python train.py --n_layer=14 --d_model=192 --activation="geglu" --moe_layers=[4, 5, 6, 7, 8, 9, 10, 11, 12, 13] --balance_bias=false --norm="rmsnorm" --norm_eps=1e-05 --tie_embeddings=false --beta1=0.95 --batch_tokens=65536 --train_tokens=452800000 --steps=6910 --dataset="wikipedia_en"
Below are experts of layer 7 (counted from 0) of a mixture-of-experts language model. Rows are named router (the router's row for the expert), gate (a neuron's input weights, with its number), up (a neuron's input weights, with its number), down (a neuron's output weights, with its number) and show model dimensions 0-191. Each number is 200 + 40 x the weight over its row's rms, rounded and kept within 0 to 999.
After each expert's rows: a language model's description of what the expert responds to. This comes from a sample of Wikipedia text that the model never trained on.

# expert 61
router,152,216,164,225,202,223,174,149,241,147,226,166,200,124,152,191,220,146,181,142,203,233,179,262,240,231,213,191,215,225,201,243,193,223,290,211,152,174,279,187,178,176,154,169,218,214,190,193,179,182,194,209,235,225,289,237,192,226,206,179,161,223,227,241,205,125,195,165,259,207,179,168,232,208,175,207,194,157,128,231,131,229,246,184,181,192,184,167,208,120,254,231,167,208,142,180,170,151,169,237,120,115,214,218,268,240,229,208,210,183,248,215,185,225,216,287,186,206,224,226,254,123,247,208,227,262,243,167,196,243,198,177,114,213,230,146,192,166,181,231,229,210,186,260,281,216,140,247,256,175,134,280,148,147,287,212,176,230,126,272,157,245,246,180,199,251,183,137,172,136,149,176,177,228,190,239,180,238,206,158,226,245,250,258,164,207,240,222,136,248,201,224
gate0,154,237,211,180,197,208,191,148,227,195,185,202,180,181,209,241,255,262,259,135,234,178,250,241,189,192,177,216,276,215,131,242,172,206,207,212,159,229,241,148,246,226,221,129,241,204,220,139,182,180,136,267,174,239,274,139,247,202,189,193,204,184,245,216,182,296,209,232,235,195,246,186,150,161,141,225,238,158,218,150,131,136,157,153,239,202,221,250,171,178,244,236,153,179,248,188,123,176,143,224,210,206,139,134,167,265,168,171,183,182,226,262,186,167,213,234,260,161,217,176,203,236,148,194,201,200,157,172,166,168,194,171,222,177,150,236,205,59,131,130,168,282,265,224,273,161,142,241,212,171,173,190,242,191,238,214,170,106,225,230,181,189,251,198,237,204,202,209,165,188,189,201,230,146,275,171,212,197,206,214,218,237,165,173,251,184,241,117,193,196,221,143
up0,212,240,174,206,260,138,221,200,251,122,171,269,286,161,242,254,147,256,315,257,187,165,199,231,222,247,229,247,222,170,303,202,170,237,155,218,166,278,186,214,201,222,151,216,160,186,184,114,310,192,161,175,177,233,215,232,154,197,175,165,233,231,197,257,247,269,182,241,217,227,206,201,178,186,155,180,219,220,128,209,220,186,179,221,190,143,216,228,180,228,217,254,117,173,193,252,251,257,147,173,219,227,200,225,128,160,102,219,216,208,187,189,208,157,163,201,172,192,121,197,240,162,208,242,227,255,258,222,187,156,236,205,204,252,154,182,202,220,180,229,276,195,151,216,224,168,208,178,226,183,183,211,220,162,175,206,225,225,167,209,295,165,185,211,230,222,142,197,188,130,190,164,204,219,179,196,218,230,261,152,160,262,171,156,183,243,161,273,268,152,207,145
down0,164,138,158,241,143,165,194,153,131,209,193,239,177,157,212,152,201,229,110,228,152,161,196,243,220,224,189,189,193,214,297,266,137,147,152,156,119,253,211,213,227,154,189,157,112,218,224,127,260,134,199,160,222,206,222,189,163,218,247,265,168,203,224,163,191,186,216,196,139,233,255,185,131,165,184,215,237,263,133,270,176,220,201,175,281,195,155,202,224,214,227,178,212,271,210,250,241,192,249,183,158,207,242,191,262,188,174,229,170,168,223,183,201,302,260,152,126,170,224,178,183,165,128,191,151,168,205,248,251,156,167,181,260,170,176,233,214,162,205,181,235,141,182,105,163,206,235,214,169,212,178,168,275,190,187,266,172,171,178,258,186,203,200,206,266,176,205,270,246,198,174,213,204,234,176,148,188,259,176,205,204,240,184,178,185,173,155,136,162,154,157,181
What it handles: Articles, possessives and quantifiers opening a noun phrase, such as the, another, their, its, several.

# expert 6
router,163,232,248,257,195,238,246,192,195,211,254,200,163,225,196,197,272,122,147,233,200,213,152,274,212,205,241,135,238,254,148,209,80,227,264,220,217,105,265,155,163,222,141,190,173,222,191,255,221,207,224,263,245,201,233,194,136,214,219,262,162,221,171,242,190,168,166,153,202,212,171,178,231,150,206,197,196,155,165,200,139,226,234,238,227,189,186,222,249,165,195,253,124,253,108,194,147,190,175,212,178,165,260,184,179,190,196,253,139,219,178,106,169,205,178,202,206,173,220,243,209,186,294,209,253,212,218,177,174,228,211,144,155,168,169,195,184,189,135,205,252,202,194,179,226,252,175,278,242,152,147,227,207,177,183,244,207,222,147,284,182,246,225,242,247,202,241,177,213,229,126,161,225,209,212,247,218,288,205,235,218,191,197,229,179,134,110,264,169,255,213,203
gate0,250,211,258,222,170,240,248,181,139,191,231,120,192,244,158,197,266,210,198,131,246,156,221,258,213,250,133,122,202,191,149,182,193,150,271,198,223,153,178,166,235,230,236,243,207,272,224,144,159,174,141,224,206,217,185,219,178,265,207,212,193,193,207,191,256,144,100,200,185,156,192,165,156,128,184,222,226,187,166,217,237,170,156,232,159,262,194,230,160,249,184,189,135,178,159,197,227,200,200,130,173,166,144,294,182,201,231,168,183,167,201,114,147,197,169,230,279,211,223,261,209,198,231,220,304,239,193,174,161,200,163,180,217,242,178,236,236,192,217,156,191,195,214,226,209,226,226,312,217,160,210,191,211,254,155,203,154,157,241,197,262,185,215,220,239,154,206,146,193,296,259,184,140,209,251,247,235,247,277,263,242,237,202,259,189,222,232,179,243,180,203,174
up0,225,178,182,208,213,126,235,198,193,198,216,183,259,189,177,206,233,171,247,319,171,247,250,253,209,229,168,183,153,228,184,204,146,193,162,225,150,212,263,236,210,166,192,269,266,202,142,247,162,280,222,191,208,174,142,191,155,208,208,199,192,220,140,244,213,198,235,178,222,191,119,199,157,238,235,152,187,188,239,150,194,194,223,224,207,187,108,252,199,134,231,238,232,231,225,207,115,195,193,262,186,250,193,206,128,183,229,154,175,190,228,269,310,257,243,132,117,175,161,189,223,255,197,189,175,248,213,184,212,180,177,174,219,182,257,257,282,237,210,156,145,123,234,183,153,238,181,216,157,266,178,248,262,176,207,162,196,230,172,206,184,174,198,200,265,208,194,225,236,123,252,254,177,265,148,174,172,211,171,141,164,173,238,161,261,234,181,164,134,247,144,213
down0,209,245,168,149,186,162,234,184,300,218,241,154,208,200,138,232,242,254,176,155,209,229,167,200,279,233,189,171,189,134,177,197,198,180,252,147,225,254,263,176,296,126,196,175,181,201,223,185,121,157,189,204,194,195,168,163,210,173,222,195,169,226,223,251,170,176,158,247,140,198,153,229,216,149,238,125,271,201,186,148,118,168,196,162,172,216,178,172,236,162,171,234,258,184,217,203,172,269,145,239,171,129,152,193,242,125,248,254,172,163,135,221,210,92,206,210,194,221,172,167,207,183,178,151,172,220,204,227,259,171,174,205,186,215,194,223,191,189,203,131,128,215,178,300,215,184,226,233,226,156,232,213,213,199,227,251,224,191,238,161,144,265,159,243,177,195,181,162,267,121,143,191,211,254,168,225,102,234,277,200,112,186,201,211,220,230,172,150,181,177,218,209
What it handles: Word pieces and labels in census, election and infobox text, such as commun, umbent, Personal details, % | ±% |, historic.

# expert 58
router,233,157,173,245,186,233,187,228,214,163,193,143,238,177,179,172,263,127,183,150,202,208,157,258,245,253,252,174,213,255,163,242,184,261,244,207,210,121,267,240,210,189,173,157,237,188,189,221,228,162,218,224,222,281,239,186,176,208,249,188,196,295,205,247,228,142,199,172,234,183,184,177,224,210,165,194,175,162,210,182,182,264,242,234,200,171,215,180,221,90,228,265,126,220,172,181,175,185,163,243,138,192,133,250,257,220,185,222,130,144,244,187,176,205,191,211,211,148,228,240,213,179,258,213,256,254,274,127,174,285,192,140,160,232,248,130,145,149,187,238,260,243,192,272,193,279,120,250,212,159,186,269,191,172,237,199,190,217,192,150,172,285,211,188,161,186,220,168,157,108,199,200,250,207,207,212,222,248,256,212,220,237,230,217,224,217,260,170,214,249,210,204
gate0,116,166,188,217,207,194,173,236,229,198,199,193,189,202,250,201,226,142,183,174,213,207,307,238,190,237,211,172,177,175,224,121,176,198,235,235,131,141,173,144,205,187,172,168,217,232,162,189,211,104,179,223,263,209,174,225,223,180,189,285,205,258,195,288,162,121,187,244,236,222,248,173,189,151,228,227,279,214,178,153,228,288,221,219,195,182,228,185,190,185,240,151,125,264,203,182,194,218,196,148,226,152,241,270,215,162,154,266,180,180,189,235,147,231,164,199,176,197,189,183,255,228,240,133,180,145,237,193,277,201,258,176,215,193,188,249,202,239,278,169,212,159,120,245,278,243,208,276,194,154,200,232,184,182,165,206,221,207,264,278,184,220,235,187,256,213,207,181,254,158,247,191,147,136,231,146,277,201,161,267,237,175,167,276,219,161,239,231,218,230,222,164
up0,207,219,197,210,224,165,172,191,186,215,252,185,206,195,226,228,185,257,207,214,201,198,171,166,250,203,237,264,138,267,204,200,214,170,158,194,245,167,189,214,144,284,260,195,180,193,203,203,208,244,221,160,216,160,246,229,182,131,212,174,240,183,177,179,229,219,152,129,173,167,158,146,194,222,205,199,170,151,158,242,191,123,165,171,212,235,179,266,191,179,180,213,214,101,199,246,208,149,207,252,159,309,164,223,189,232,304,187,213,271,260,186,234,159,185,188,167,195,196,235,137,182,176,306,200,218,172,165,159,242,145,226,174,153,211,179,219,230,211,180,206,176,245,200,124,171,139,165,219,182,229,147,142,228,270,153,90,227,134,83,227,205,148,175,204,242,251,210,184,245,127,138,251,219,176,251,139,172,260,190,172,243,251,185,213,202,136,155,227,205,208,259
down0,185,180,186,246,173,137,183,214,173,176,229,195,207,231,165,183,279,187,264,194,205,195,256,212,161,239,201,217,185,244,195,200,266,225,259,209,192,221,140,211,228,206,310,213,264,127,197,257,182,199,231,178,219,170,189,241,175,145,247,180,222,229,322,202,221,180,149,212,238,244,190,219,141,195,194,201,190,227,198,257,142,149,189,248,148,228,214,242,206,170,289,161,203,208,159,214,160,247,121,202,159,178,188,197,171,205,282,260,170,205,180,180,161,183,179,204,153,215,253,145,219,202,105,136,129,264,215,137,237,215,160,149,238,229,220,257,137,182,238,265,200,230,234,207,179,325,240,186,209,196,157,188,264,223,249,237,118,169,126,151,161,246,194,186,229,165,254,217,183,188,179,180,215,230,226,199,144,285,151,193,202,174,160,225,253,186,236,180,245,240,229,209
What it handles: The prepositions of and for, sometimes in, with, on, linking nouns to complements, as in charge of, genus of, seat of.

# expert 23
router,163,181,230,212,211,204,202,217,162,150,242,176,195,145,164,192,227,165,174,187,144,255,177,283,232,170,267,170,213,213,183,242,171,210,201,200,158,149,229,224,122,202,102,206,186,219,136,219,203,175,154,252,214,172,260,176,186,202,209,188,181,264,277,251,206,151,247,124,209,195,125,226,237,175,126,229,165,178,158,251,176,264,241,181,266,186,195,161,186,168,224,184,223,212,157,188,160,155,208,215,123,140,200,266,254,206,187,213,215,134,230,202,212,240,203,267,247,186,277,248,215,132,236,236,157,205,277,164,190,251,227,198,185,254,195,155,157,217,142,196,239,265,231,199,244,261,163,276,267,147,158,234,175,159,218,204,181,237,201,253,214,232,229,239,233,236,185,204,178,174,193,141,249,218,170,268,225,229,241,142,246,264,268,273,252,154,233,250,178,254,229,241
gate0,241,203,223,174,197,170,182,206,236,182,198,153,204,172,166,237,182,170,158,235,176,285,112,146,200,226,209,148,213,198,196,196,235,248,167,270,143,223,180,229,253,213,167,228,256,248,229,237,229,174,200,178,169,220,226,142,256,231,224,180,114,177,275,201,209,190,237,144,194,183,241,268,169,207,251,188,161,227,249,220,176,203,172,230,228,166,191,213,142,188,235,231,181,231,189,143,166,196,169,220,106,236,193,140,184,189,112,129,181,152,205,184,223,213,197,252,221,143,255,177,224,182,165,262,234,228,129,211,260,202,166,227,101,190,220,199,201,195,238,264,275,180,257,191,173,281,224,187,205,223,254,211,121,206,205,223,192,220,130,190,210,185,114,107,243,201,183,268,107,169,257,250,223,281,191,166,154,237,276,205,248,216,157,199,184,139,253,243,214,224,220,178
up0,160,168,207,201,194,258,164,193,282,204,188,169,224,170,237,137,279,195,185,148,229,240,164,176,179,218,124,192,283,161,188,260,205,249,157,292,139,172,144,198,207,188,195,141,226,239,254,171,214,238,141,240,211,137,196,127,195,132,206,179,183,268,175,196,210,269,229,226,237,267,200,225,230,216,234,147,195,209,251,202,140,208,123,211,194,167,154,226,205,165,211,235,234,193,93,208,136,211,118,251,146,239,158,122,149,215,160,173,244,176,179,198,184,139,161,248,240,194,195,258,205,225,201,217,188,284,179,208,198,203,202,189,109,204,178,255,264,212,185,273,255,169,205,228,204,237,252,271,154,194,140,170,178,217,186,128,203,215,157,168,214,152,186,171,231,215,127,213,190,180,220,275,211,222,166,218,208,212,242,171,252,277,186,220,184,147,203,200,158,154,159,213
down0,166,186,259,218,278,158,202,225,222,214,166,206,229,175,201,196,241,203,242,200,150,138,264,153,126,165,162,156,134,149,196,159,150,226,189,240,208,231,224,175,183,146,240,216,208,229,202,142,260,212,251,153,195,233,178,164,225,211,252,164,199,194,190,207,156,208,121,245,207,150,204,191,194,232,152,182,212,194,146,202,114,190,236,214,174,211,209,199,178,242,230,210,198,210,221,233,266,268,199,233,237,201,228,240,226,271,248,212,215,206,150,173,299,217,226,186,252,113,254,156,170,265,166,250,121,202,200,209,274,218,154,168,313,207,179,205,258,126,202,231,122,185,166,146,186,224,249,154,141,197,253,160,151,201,142,146,209,206,208,229,221,150,262,247,183,294,222,245,151,172,228,134,238,155,183,245,236,225,210,179,224,195,129,252,214,190,207,273,245,147,206,212
What it handles: Forms of be and have, plus modals, after a subject or which/it, such as was, were, is often, have been, may be, also pronouns it and he.

# expert 38
router,249,191,219,206,191,224,246,196,174,199,215,200,185,122,122,192,170,197,161,195,236,212,161,245,188,191,201,265,228,258,184,278,203,258,249,207,157,158,217,238,121,152,111,195,225,192,128,228,204,174,154,222,212,217,174,244,200,197,282,229,164,245,243,235,262,162,276,165,240,205,191,200,267,144,198,164,167,154,181,195,177,201,167,257,234,179,121,176,341,187,207,266,126,235,141,189,203,195,181,234,167,161,194,205,237,175,208,205,185,214,197,89,242,162,170,208,203,165,241,364,170,144,248,246,214,257,296,184,197,217,176,214,180,238,224,174,225,213,178,215,211,247,242,251,254,207,169,219,196,158,191,240,120,196,195,206,203,190,143,249,232,208,194,212,184,214,198,148,168,182,196,141,191,195,171,237,176,167,214,210,245,220,242,273,201,156,161,247,202,228,218,194
gate0,124,167,147,198,274,157,158,108,166,203,232,155,221,248,180,195,189,144,189,184,187,176,206,216,138,185,207,220,264,173,181,108,172,246,206,186,224,227,214,226,211,156,144,289,185,217,239,227,173,182,241,240,180,237,233,178,107,166,127,170,158,264,207,85,121,145,237,161,213,189,159,183,145,188,217,165,254,205,203,252,204,242,167,323,260,214,186,213,174,128,187,274,192,221,215,194,166,179,221,121,215,212,181,220,218,202,206,180,204,225,241,157,199,170,201,182,237,217,252,196,244,191,231,199,287,127,311,245,136,232,221,117,167,159,188,194,231,165,177,193,173,164,223,187,213,145,222,171,141,225,260,124,244,203,229,198,244,191,148,254,219,265,255,186,198,215,209,216,203,188,211,131,210,156,225,196,234,157,190,241,202,190,226,242,181,183,173,192,226,238,211,196
up0,235,213,164,124,249,246,249,184,209,111,210,239,277,73,174,185,173,219,254,199,170,143,174,205,156,260,151,185,215,132,223,220,286,170,191,303,178,199,163,150,238,259,298,203,190,197,161,139,211,192,219,192,246,226,177,222,186,204,228,223,197,219,210,183,176,172,234,209,234,191,258,242,169,211,197,131,175,237,154,204,189,250,191,143,214,238,235,223,172,180,236,129,127,200,199,231,269,235,269,245,250,204,199,237,219,173,223,183,159,168,187,188,161,188,227,203,251,182,105,218,240,269,136,255,125,229,212,231,200,181,238,242,169,194,184,197,157,187,136,229,209,196,202,156,229,228,155,245,124,194,200,133,214,200,223,148,184,225,212,277,241,186,188,140,179,231,178,301,192,155,206,249,233,228,165,215,160,197,283,181,153,173,211,272,208,184,202,197,163,187,241,216
down0,169,219,232,162,261,233,140,263,213,156,185,229,203,216,134,166,161,211,207,194,201,223,173,164,144,242,175,171,212,199,230,217,266,204,251,153,176,163,228,241,171,165,335,201,165,225,179,256,232,218,196,173,171,180,94,193,218,178,227,249,226,129,190,246,226,213,174,163,215,176,198,128,289,225,145,207,139,233,72,301,208,189,133,180,158,235,176,167,210,200,170,214,161,247,204,173,140,223,178,129,222,139,253,209,198,212,217,149,230,176,160,219,141,187,261,245,220,188,143,166,168,235,223,222,163,147,193,165,156,144,226,219,188,209,264,222,206,164,205,155,189,192,244,171,236,249,202,232,161,132,216,174,206,270,164,88,146,190,173,238,153,244,150,207,184,212,178,216,201,147,209,258,139,229,212,181,172,185,161,188,200,170,210,174,187,144,235,144,204,129,156,209
What it handles: Mid-word pieces inside Slavic, South Asian, Baltic and other non-English names, such as Kuj-und-žić, Tamh-ank-ar, Lar-ss-on.

# expert 35
router,218,131,164,234,255,206,224,167,212,203,224,215,210,195,206,150,229,149,162,177,207,206,129,269,250,239,265,182,249,239,159,278,138,202,189,213,203,171,213,262,194,121,109,150,179,188,169,155,265,129,250,234,145,275,222,167,110,187,257,233,197,192,207,246,237,161,199,225,191,211,138,186,188,216,158,157,206,115,163,233,151,180,214,228,265,183,186,192,240,151,218,270,191,200,167,211,241,188,196,239,153,181,167,266,242,214,190,217,216,182,203,180,152,237,186,291,209,200,261,196,236,156,259,205,223,242,178,142,173,255,166,179,136,244,205,181,188,182,162,118,238,199,210,163,212,235,145,243,266,149,211,209,149,154,232,182,187,207,198,223,171,211,234,248,259,285,239,143,196,252,148,176,193,234,209,276,182,233,195,123,241,163,228,231,209,217,257,279,161,255,177,198
gate1,215,227,183,199,163,141,192,162,208,229,189,141,212,162,140,102,211,169,219,147,220,175,221,120,180,204,254,275,173,245,215,161,216,134,135,111,163,120,226,212,158,146,217,158,170,253,151,250,203,215,119,231,145,228,222,236,167,268,173,203,201,161,177,219,244,197,235,262,197,210,207,208,159,187,246,206,150,231,198,191,195,174,98,246,256,234,169,199,220,147,227,109,190,145,201,170,258,225,180,201,164,245,182,196,212,202,224,133,252,205,148,134,243,258,230,208,247,197,215,240,240,201,208,271,261,201,199,245,240,226,127,128,244,133,162,179,151,157,249,151,231,178,212,225,206,230,188,234,256,170,224,180,170,227,250,124,226,199,247,140,166,256,274,187,209,220,176,195,156,177,221,216,247,153,189,206,143,159,198,183,217,171,247,147,229,268,241,193,174,211,223,241
up1,176,201,216,253,224,203,173,237,288,193,181,191,167,254,190,131,166,214,219,165,271,186,197,198,217,180,179,203,172,187,210,237,178,187,218,190,205,197,215,220,160,230,203,122,164,181,214,210,225,284,258,242,180,177,186,218,79,219,190,250,181,118,149,169,195,192,145,118,162,150,273,241,183,187,160,183,233,204,141,176,171,198,205,208,217,194,195,211,155,141,230,197,286,129,185,172,190,185,172,240,248,158,130,258,195,186,211,163,186,213,199,184,201,244,266,222,149,125,215,313,228,162,177,199,192,286,281,152,167,203,186,179,172,186,286,255,167,190,193,185,234,298,246,143,228,186,209,148,193,244,229,237,190,253,195,152,159,148,187,199,229,183,242,238,179,151,155,164,177,193,226,253,221,144,135,231,226,191,190,125,210,222,163,172,155,250,234,197,101,202,266,245
down1,209,161,239,206,254,195,168,199,148,171,263,234,196,205,169,201,210,210,301,205,157,156,267,211,191,203,154,195,229,217,196,179,268,254,224,246,119,182,248,168,179,125,217,188,231,192,205,158,172,116,227,194,285,171,271,175,197,181,228,208,139,231,181,237,199,155,203,186,145,232,205,265,194,183,209,207,286,167,237,156,188,191,146,182,192,175,221,196,190,192,178,128,240,115,133,219,237,161,284,241,145,127,236,138,221,129,143,193,253,254,207,226,180,252,298,223,217,218,210,215,229,176,215,138,202,280,251,201,134,195,236,184,220,176,220,178,207,291,229,210,193,223,280,249,128,219,151,182,173,113,213,192,196,166,159,213,179,203,226,97,191,177,203,199,233,144,212,182,190,165,202,210,232,241,193,190,221,263,230,176,219,136,166,213,266,218,180,227,215,267,234,233
What it handles: Word-internal syllables like or, er, al, ar, on inside ordinary and proper words, e.g. tum-or, Min-or, landown-er, Liter-ary.

# expert 19
router,105,163,243,156,178,177,248,157,219,181,206,177,204,164,147,178,167,181,136,200,230,220,149,237,231,277,239,240,217,244,159,213,174,216,191,190,162,149,210,175,158,186,202,167,230,280,229,226,221,159,213,232,190,223,267,221,190,258,269,217,139,208,257,239,157,117,171,222,184,200,172,167,183,193,186,167,159,166,205,200,216,335,265,251,212,169,195,176,283,151,148,311,115,245,226,205,176,89,206,236,174,167,148,228,211,231,233,208,209,137,219,114,192,193,183,199,192,164,242,230,246,202,209,236,177,239,210,133,197,240,232,185,210,228,280,162,212,204,212,234,224,201,220,239,220,266,223,211,229,133,155,209,230,180,185,256,124,222,153,177,155,193,211,212,231,207,198,150,196,115,158,125,168,211,188,221,173,260,264,193,204,211,234,260,202,239,222,182,127,246,195,195
gate0,154,193,126,186,180,215,184,183,212,133,239,187,172,152,157,211,270,163,241,206,182,179,196,140,204,240,200,252,212,179,174,201,212,168,205,208,222,114,166,159,188,266,168,230,177,207,172,253,161,146,204,239,218,204,228,175,163,209,202,196,206,182,185,147,144,180,210,242,178,211,161,153,191,139,131,170,143,130,244,265,174,202,222,271,118,245,203,179,226,138,267,195,205,188,212,151,258,222,146,256,222,261,188,272,164,241,162,235,240,244,200,256,230,264,206,239,196,199,220,208,263,143,215,220,145,177,224,96,268,168,202,128,262,262,206,239,224,202,171,120,181,222,252,232,288,206,162,227,195,247,237,230,199,176,242,153,191,138,240,190,228,242,259,186,150,238,270,208,207,262,187,174,201,211,199,137,226,239,123,212,204,243,253,268,176,261,196,252,138,211,217,162
up0,208,256,184,203,216,162,151,176,189,201,132,185,137,186,205,226,192,209,240,252,185,209,207,265,270,256,227,156,178,245,217,168,192,186,245,245,259,168,125,143,212,137,187,215,185,223,181,127,224,224,181,222,302,214,224,222,188,213,230,163,139,200,159,147,241,204,133,241,217,183,207,128,261,201,206,246,215,207,220,130,153,255,158,261,238,174,256,249,274,250,148,133,188,239,189,175,234,260,190,120,162,142,200,225,180,205,217,190,161,221,209,151,206,201,177,138,239,285,195,190,174,144,208,184,220,191,237,231,263,264,237,291,180,214,162,215,189,177,240,254,187,173,218,233,189,227,222,239,305,179,188,233,156,211,218,204,206,121,173,275,235,221,226,239,221,230,223,128,160,256,216,256,184,141,216,160,236,222,152,142,211,247,212,277,234,217,227,236,117,227,219,179
down0,265,135,235,171,188,143,141,199,200,219,138,196,138,191,193,240,158,229,256,269,212,194,187,195,200,214,212,224,270,295,222,268,143,261,271,113,157,100,179,133,241,209,177,213,218,212,195,194,276,139,238,162,204,234,225,226,133,194,134,157,201,154,203,171,176,172,172,222,242,179,227,246,202,115,170,153,238,236,187,187,223,208,119,176,288,173,234,246,267,213,208,187,161,164,231,257,150,219,258,213,254,138,228,193,201,186,221,222,204,159,223,149,174,179,232,185,184,190,201,155,184,251,249,143,149,299,194,238,199,148,215,167,150,226,138,164,202,206,188,190,221,248,246,161,246,270,214,99,187,225,207,230,221,241,192,192,168,186,295,206,196,243,250,269,175,197,128,199,240,211,175,212,189,192,233,230,209,203,223,227,165,212,240,180,171,222,171,243,203,167,199,239
What it handles: Whole proper nouns for people, places and teams, often at the start of a clause or table cell, such as Kent, Washington, John, USA.

# expert 42
router,139,170,204,237,161,294,264,169,272,207,224,168,208,173,179,212,221,171,123,177,207,213,152,245,280,209,262,132,211,233,168,267,101,164,276,222,210,202,207,185,203,213,160,181,205,173,191,166,247,184,175,206,178,238,246,214,204,242,214,237,178,205,238,181,199,126,180,180,216,170,184,206,226,142,143,184,261,162,161,276,164,234,224,184,281,207,227,178,226,171,263,223,163,255,201,229,213,221,154,250,125,192,201,270,251,260,168,231,198,222,183,158,156,174,188,237,178,179,258,190,210,150,233,216,209,294,182,154,217,218,194,107,191,253,174,155,160,169,178,180,237,291,181,242,233,286,120,215,211,169,188,178,187,233,201,194,171,243,198,264,127,247,219,248,184,269,242,136,220,240,159,208,149,235,275,227,186,221,243,183,198,167,254,249,213,143,222,213,157,257,204,193
gate0,165,250,212,235,195,149,196,225,232,160,218,117,225,223,157,219,180,236,183,151,224,267,199,147,313,215,219,164,186,213,270,245,254,209,202,181,186,169,162,166,227,220,143,169,261,202,268,206,277,185,132,188,160,207,183,226,149,264,176,204,256,205,254,234,168,247,247,207,224,125,226,140,218,175,202,211,188,204,161,166,143,298,273,205,172,181,237,237,240,197,209,160,178,265,198,231,195,241,168,186,219,187,129,239,200,213,183,226,245,287,201,183,147,205,218,216,191,271,231,168,255,192,187,221,234,232,226,119,197,147,204,222,88,274,151,137,130,218,140,234,189,194,267,167,208,169,185,229,281,204,222,167,224,277,222,156,209,248,225,152,181,204,268,219,173,223,156,237,222,217,148,205,155,187,191,171,193,214,198,255,194,214,169,201,253,141,148,203,229,176,117,172
up0,215,146,205,207,151,176,183,208,291,260,215,238,257,245,178,216,218,175,173,199,231,266,233,188,233,241,212,199,179,164,253,224,123,224,198,166,263,195,168,181,185,215,166,108,260,191,219,250,233,154,195,189,142,240,235,201,180,214,175,197,195,218,230,166,226,273,221,160,168,154,237,136,237,188,171,236,193,178,193,150,130,197,287,204,155,171,199,239,202,161,207,238,250,231,218,287,217,176,126,147,180,237,138,268,88,225,170,201,252,249,201,198,137,185,219,203,158,215,254,208,153,167,195,200,193,217,172,129,204,167,189,210,121,291,158,55,163,140,185,131,150,199,222,202,165,253,200,209,219,203,211,145,259,207,223,187,250,218,188,140,173,251,191,209,197,234,201,201,227,147,215,225,105,152,185,229,206,160,177,247,158,160,237,251,214,187,227,182,206,205,154,144
down0,299,217,204,192,180,195,199,213,171,203,182,180,254,252,174,172,175,173,174,220,157,183,228,213,246,176,238,222,197,144,223,156,200,227,168,159,203,279,144,189,288,277,154,153,152,305,296,185,273,100,162,219,265,207,173,234,187,206,196,202,144,171,220,179,171,212,174,167,217,222,273,205,174,219,252,218,126,126,157,200,215,185,157,270,204,283,215,236,197,189,244,259,206,192,166,218,214,261,241,259,236,267,207,215,211,181,155,180,244,235,294,201,184,175,218,199,147,176,139,198,143,162,234,196,198,210,195,129,261,182,190,193,246,175,178,180,189,188,143,214,172,228,150,178,249,211,243,241,181,189,237,247,108,192,151,255,234,221,181,232,201,225,213,210,197,219,194,203,155,192,160,176,270,156,203,222,320,156,164,251,197,155,226,161,158,206,143,156,250,223,223,226
What it handles: Middle pieces of Latinate words after prefixes like con-, comp- or ab-, before -ation endings, such as reconc-ili-ation, apprec-i-ation, regul.

# expert 29
router,177,143,200,224,248,211,246,183,192,182,241,168,232,158,195,173,197,165,182,196,229,239,153,284,249,299,224,197,269,232,108,221,189,203,213,196,113,177,238,183,201,224,185,188,190,263,199,241,217,164,178,253,221,177,223,185,189,264,195,260,156,243,263,237,228,179,222,159,219,210,173,174,208,180,179,216,247,192,156,203,197,239,205,225,240,157,186,119,265,147,148,236,169,229,177,232,165,173,144,196,191,177,241,243,174,220,223,228,198,184,275,108,251,182,147,246,164,158,233,267,211,190,206,284,187,196,262,120,191,284,174,163,187,251,285,145,180,146,170,211,245,193,225,241,255,236,135,233,229,153,205,188,135,133,181,232,139,289,161,202,173,246,256,219,172,275,219,182,206,188,177,156,183,234,165,197,119,227,212,166,258,204,236,211,186,168,210,212,180,294,164,239
gate0,183,214,173,178,152,205,232,216,198,198,211,220,239,118,205,170,196,184,181,137,154,276,207,224,193,216,211,185,159,183,198,211,185,161,185,218,134,140,249,135,224,90,234,216,212,212,165,219,201,194,182,191,220,182,193,123,161,197,110,181,224,161,198,141,224,106,188,146,164,224,179,149,232,161,104,171,197,192,176,216,107,188,117,219,163,293,219,218,220,219,199,202,182,207,157,196,222,190,228,254,184,156,132,214,245,292,206,230,174,286,240,184,205,249,222,194,183,210,178,133,246,155,178,202,234,191,194,250,210,188,200,159,159,232,184,166,210,305,185,209,191,215,231,171,177,258,219,150,189,194,131,173,174,126,176,137,136,190,141,212,168,249,167,201,209,198,223,189,153,201,194,233,212,121,209,212,187,129,191,232,193,158,232,139,196,299,245,226,145,200,327,172
up0,249,240,215,181,220,126,235,257,212,153,232,222,205,175,225,196,244,201,107,194,208,282,194,203,210,134,215,132,185,196,287,159,221,199,177,214,235,209,236,217,181,169,149,193,171,253,290,156,130,189,231,192,259,178,199,209,234,181,264,185,221,185,175,188,215,216,218,207,192,227,189,269,185,258,214,211,246,207,168,265,201,201,168,159,166,286,142,192,251,145,179,170,282,151,116,236,137,148,142,160,201,272,185,239,202,236,203,172,167,188,177,130,140,236,262,269,211,224,228,201,135,283,152,256,177,204,228,157,201,105,145,162,224,174,201,254,235,236,150,208,163,176,209,223,261,186,170,256,161,245,214,206,224,204,232,204,196,202,188,265,248,98,238,241,209,188,220,227,222,227,198,215,196,196,136,166,256,226,192,207,246,214,190,95,185,216,241,237,239,171,182,251
down0,190,231,200,179,192,155,213,289,215,166,233,166,142,113,223,175,167,214,181,169,195,225,171,202,136,161,254,136,151,212,211,190,201,134,233,239,204,224,239,225,179,204,261,176,225,186,309,184,173,221,242,208,251,161,298,239,206,174,186,181,207,161,212,151,154,196,116,251,144,233,180,193,158,194,253,258,166,152,181,263,110,202,223,229,160,246,200,201,200,218,207,242,167,201,156,141,220,191,194,253,177,247,177,206,218,211,161,180,198,252,181,219,140,274,229,237,132,261,225,139,188,169,225,120,189,183,312,196,238,152,155,212,208,203,197,202,129,218,246,216,241,186,182,228,236,170,224,163,82,272,139,164,132,173,185,215,202,221,146,237,239,239,192,212,175,173,145,186,199,226,156,257,230,141,115,178,184,244,181,204,211,275,198,203,213,257,224,171,166,165,184,172
What it handles: Closing or middle pieces of proper names, often surnames, places and species authorities, such as -wood, -brook, Sal-mon, Crem-ona, M-ab-ille.